python train.py --num_hidden_layers=14 --hidden_size=160 --n_experts=16 --experts_per_token=1 --d_expert=256 --d_shared_expert=0 --hidden_act="swiglu" --moe_layers=[0, 1, 2, 3, 4, 5, 6, 7, 8, 9, 10, 11, 12, 13] --router_score="softmax" --normalize_top_k=false --routed_scale=1.0 --balance_loss=0.00204 --balance_bias=false --router_z_loss=0.001 --init_std_router=0.0174 --lr_router=0.00189 --vocab_size=8192 --norm="layernorm" --norm_eps=1e-05 --tie_word_embeddings=false --optimizer="muon" --learning_rate=0.0109 --beta1=0.93 --batch_tokens=131072 --max_seq_len=256 --train_tokens=727000000 --max_steps=5547 --dataset="wikipedia_en"
Below are experts of layer 2 (counted from 0) of a mixture-of-experts language model. Rows are named router (the router's row for the expert) and show model dimensions 0-159. Each number is 500 + 50 x the weight over its row's rms, rounded and kept within 0 to 999. Numbers have three digits each.
Before each expert's rows: a language model's description of what the expert responds to. This comes from a sample of Wikipedia text that the model never trained on.

# expert 9
Nouns about films, games, seasons and awards, plus endings of personal names and places, such as film, York, Jagan, Vietnam.
router:489435545527456568527505443512461480499434423437533492505458546552502526587501445538511511516378569619529508532401523540468456462471511543452495498557581491486487509607497552531500558505533430496549512543628500404508654518466580466406542506404535489491493469489485482485508516488512597441432562507519487472510444540564535549570562449548441523490443519453531477502502428436600588551529499541516454447465535502488546513533536538413431446497442496405537567416437416538456431501485513

# expert 15
Inflectional endings -ed, -ly and -ing on verbs and adverbs, often after was or is, such as returned, rapidly, reported.
router:598516504522467500487512469569456466472514377485521446446536534496491604614487459487548557401486465545555566480513427432504427557549549611522362491397566497498500450517570493555484573500466434459495482480490614512496533491550427434490541565496424550501451502496560420530417449485488503445544448454630457506495465491526474464528669448505491493472567462463411441482520541594535553541477534500493496526530556514490487522495503569430494480483476531478494503509481503431440468602544498

# expert 3
Nouns and noun suffixes for places, parts and directions, such as area, place, House, eastward, element, England.
router:465500567466469483489514497526462581515460548498521520449533539549450533576493428457480517463509534492502564431398448498420419546471524538589460431523511546554529411465509528479464599370474486505481565570561588413441471479520518427557560541553524476570496496519507598507510494422382501431493527499518473503603475470444599621544554545498486448483514480541445466500474465471542557524530547482494461474436603523549518563527516523494521377564551565383488508497554416457441461540441528

# expert 13
Digits in coordinates, years, scores and table figures, such as 1953, 18°10′, 1–2.
router:518529528445479543466534461512534476509491457511484455483526543541514500585486471512522503474453537520424467495469505485455388440498518540543410508418512501485496446549504519567506602405477500536420541551587569371494579494478501441518544575509524526617475499481521539461442549527483572359423548419587448490503511547579620528469516473641452503526510467468427476446557504488474478514497499499510533397487615511481512521540525605390486512449533581393585478479517434497495500548515477

# expert 0
Prepositions and conjunctions such as by, as, with, after, under, where, often after known or well; also name-internal pieces like el, n.
router:476484535505368542518583508425483423466445464473585433525452541489494550582457561491481536514495466506390540502443510506473564529494465600452510484500508481480507481550455449523546541482465409515471540500519607390448542504546479445587501556471480512452454546547507528494486593454500551415530567459576426575569549381561566530567556458464477497532573484483583437531577474518497505542521471508434548471388507505474491477458446571424476410465459498466573538486589534421467394493462470

# expert 11
Hyphens in compounds and list dashes, opening parentheses, and braces or letters inside LaTeX math, such as web-accessible, \begin{.
router:575497517460448543492469473537559522494490484456477479436487454596502477608460531474411506457554503504454584540528532547520497532579470631577485485497576549506473480528472488517533515518495428473468515496569496505517462477561468401540473450497471508499450449436566521481505511467455537435433506486578466477478638448539429650493532515620417536486486467359451457472500528465510469488499537450471539482428648478501502495447512584415415502502493571406578465474505563483388505498518467

# expert 10
Sentence-final periods before a line break or new sentence, and the preposition in before years or places, as in "described in 1995".
router:535380502461567569495503429493503427530484422444565462447449500516477583606516484469453461485476564569502485466531453514469481476552508523497438521429518492521521471466562546541464599457482465521483573567558534455521544438492440389466531504524483508467506473474487522537521520468467548375519501513572477456467518571514517578577576546650560517543429490412533475558573476481477560498554507504463543356413571524524476530519564569353486476495487552402536454429539511499518494484437443

# expert 1
Word-final plural s and single capital letters, such as engines, visits, compass points N or W in coordinates, country codes BLR.
router:518495485381515528499514453529457404508479410452538436468506525590524532575467510465528554519531609486473596476459452546460415504518432601590509486400575564491543469503528539550548491398483504519494490471591520443480547471554457428509568466493474476517524418457534542543449476542529521493508466483544434425646476526514518502535541442541434492522554520445653465577510489440468464581541532548501492394475528435545520423506553557453497503460510547462476471497455458397596467491472445

# expert 12
Pipe separators in wiki tables and semicolons in lists, plus word-initial Latin prefix pieces such as pres, impl, who, cont.
router:532479528495476523543536459529473443546457465444555485481448507619505581590533468488524510496442593511458549535427486535499392511486517544598402439449533422525534432521451553544534613407478418547444480531603462468473502489563486398456540524528498521424469453493481447511532575497472501388481541461554454569494570542503502594540559513573519498497509481448511468546535445500452578550475528508515530425469624510540472487525466558404463511526496525328506512444505529479421510451480437

# expert 14
Short syllables like de, o, el, du inside foreign or compound names and words, such as Hüdepohl, Jingdezhen, Amadeo, handed.
router:457471556473491587478468462477430502506441554535453447485540551548441501536523487564518459541490563611469485492541504618457452558526462503559531444494544472542515463600553471485461543435435491562490530591625482396477496457476448437439562516559574659495487450478483517536460417553470569460412519484522456555538508492468612496475528527572504477463444452526576479480505546474482529553437528482533570390422548543605551477464480495451522466595545561441499519453483482422473432514507449

# expert 7
Newlines, heading equals signs and stray byte pieces of Chinese, Japanese or Hebrew characters, such as ==See also==.
router:474465509508472534537539448543541529487486483439480478508477474547497578630482481444535516483442603561485438543564505501467501577523482506480513503500506540497526459494490509523492554552476458500473582490640572488452511443426420408452492471517563533584474522458481515504487466487461522472435472383589432536462547489526556705461522473504494555424537555420503507503525396522460446506508579552457476463499586454459430465510462592412501538462552484385541430424491431473462439463513427

# expert 5
First capitalized syllable of a personal or proper name after a comma, colon or list mark, such as Fa(hey), Jul(es), Cher(nyavsky).
router:495488482460457536473533511516539428577391441543503500510507521595464516598472484462569549521405522634474498505457451515477467549477488586454473494472523450496519451521427618548553584445473445572528498530535551491501608501466441374441574515494447500451496513448502522527484550423490570405438523488641452550480541540511574544497561482611392566492470521483578431456556545496494516536482532477453536484463545519436537474477512537426463458505458538417582494552508458460437483527468424

# expert 2
Two-letter syllable pieces inside rare words, such as ho, mo, ci in phosphodiesterase, chemotherapy, calcium, and in genus names or foreign names.
router:582557466546432499477647427568523543515420403510481518434532446471554549544405482414470571506505470561508535508481615556467466504526541590516486481520490473507496454467559472592588535528515506432489566508486553488545432565457466444475481521527448460545378433614556494490545582415416553425425468477563409523523455446533480572564507497614482568513531485395433466501544492490604452473443526508528494470426508485475544494520531527463550515493455577463501487449535471507491484484525489

# expert 6
Function words after a noun or subject, mainly of, was, is, were, to, from, at, as in "was of", "one of".
router:500530474534422528507489435568464471522517443497512480492459517471530514588449476444450501448437454564454474509547518512494554556487500527616477490468579548528511469480461528567506596475516483535502487536562545580508546472462454448483543490568491534449490440481509481543455517419482487342478513426603443551415578559551566506608493511572477482491554510387565479469564538555459501466435534548519495397436580476509537540443576593398454433491569499371581554460541523467443448504507445

# expert 4
Commas in running text and numbers, and colons after labels in infobox lists, such as Beam:, Born:, Author:; also dashes.
router:517487495446527519479489406582476417556489456472542455484440498519517525590478499460532494487427500530456487552491493584520449544528518601642453438491468448552533472565427573539516593410454379469488520566533465499484515533475427401473549513529557546525496472489490488526522547440545509369503550465554429490472529492495524557548612525617544511487578495460547496502587460502486564498436509493484483395441512494538487465517579518357461448481494586450594489458484513472388519488520454

# expert 8
Adjective endings and national or political adjectives such as -ative, -tic, -ical, American, National, British, often after the or of.
router:552528502509440467545571484537413439467472455498543478499424455536508438591412502475542546484425609474544445554496541484489506476540499668542418497524535562510542426543510540546474564437475513570567430479604498505481562495487485481532498549488422522523484445464480492483513538502517539448442481543593461570475445510503452571441539384563415533531459571492462428510559594540516541544391424442459518473470645552443457520547505540422506471436546499457516535477529445515506410491470504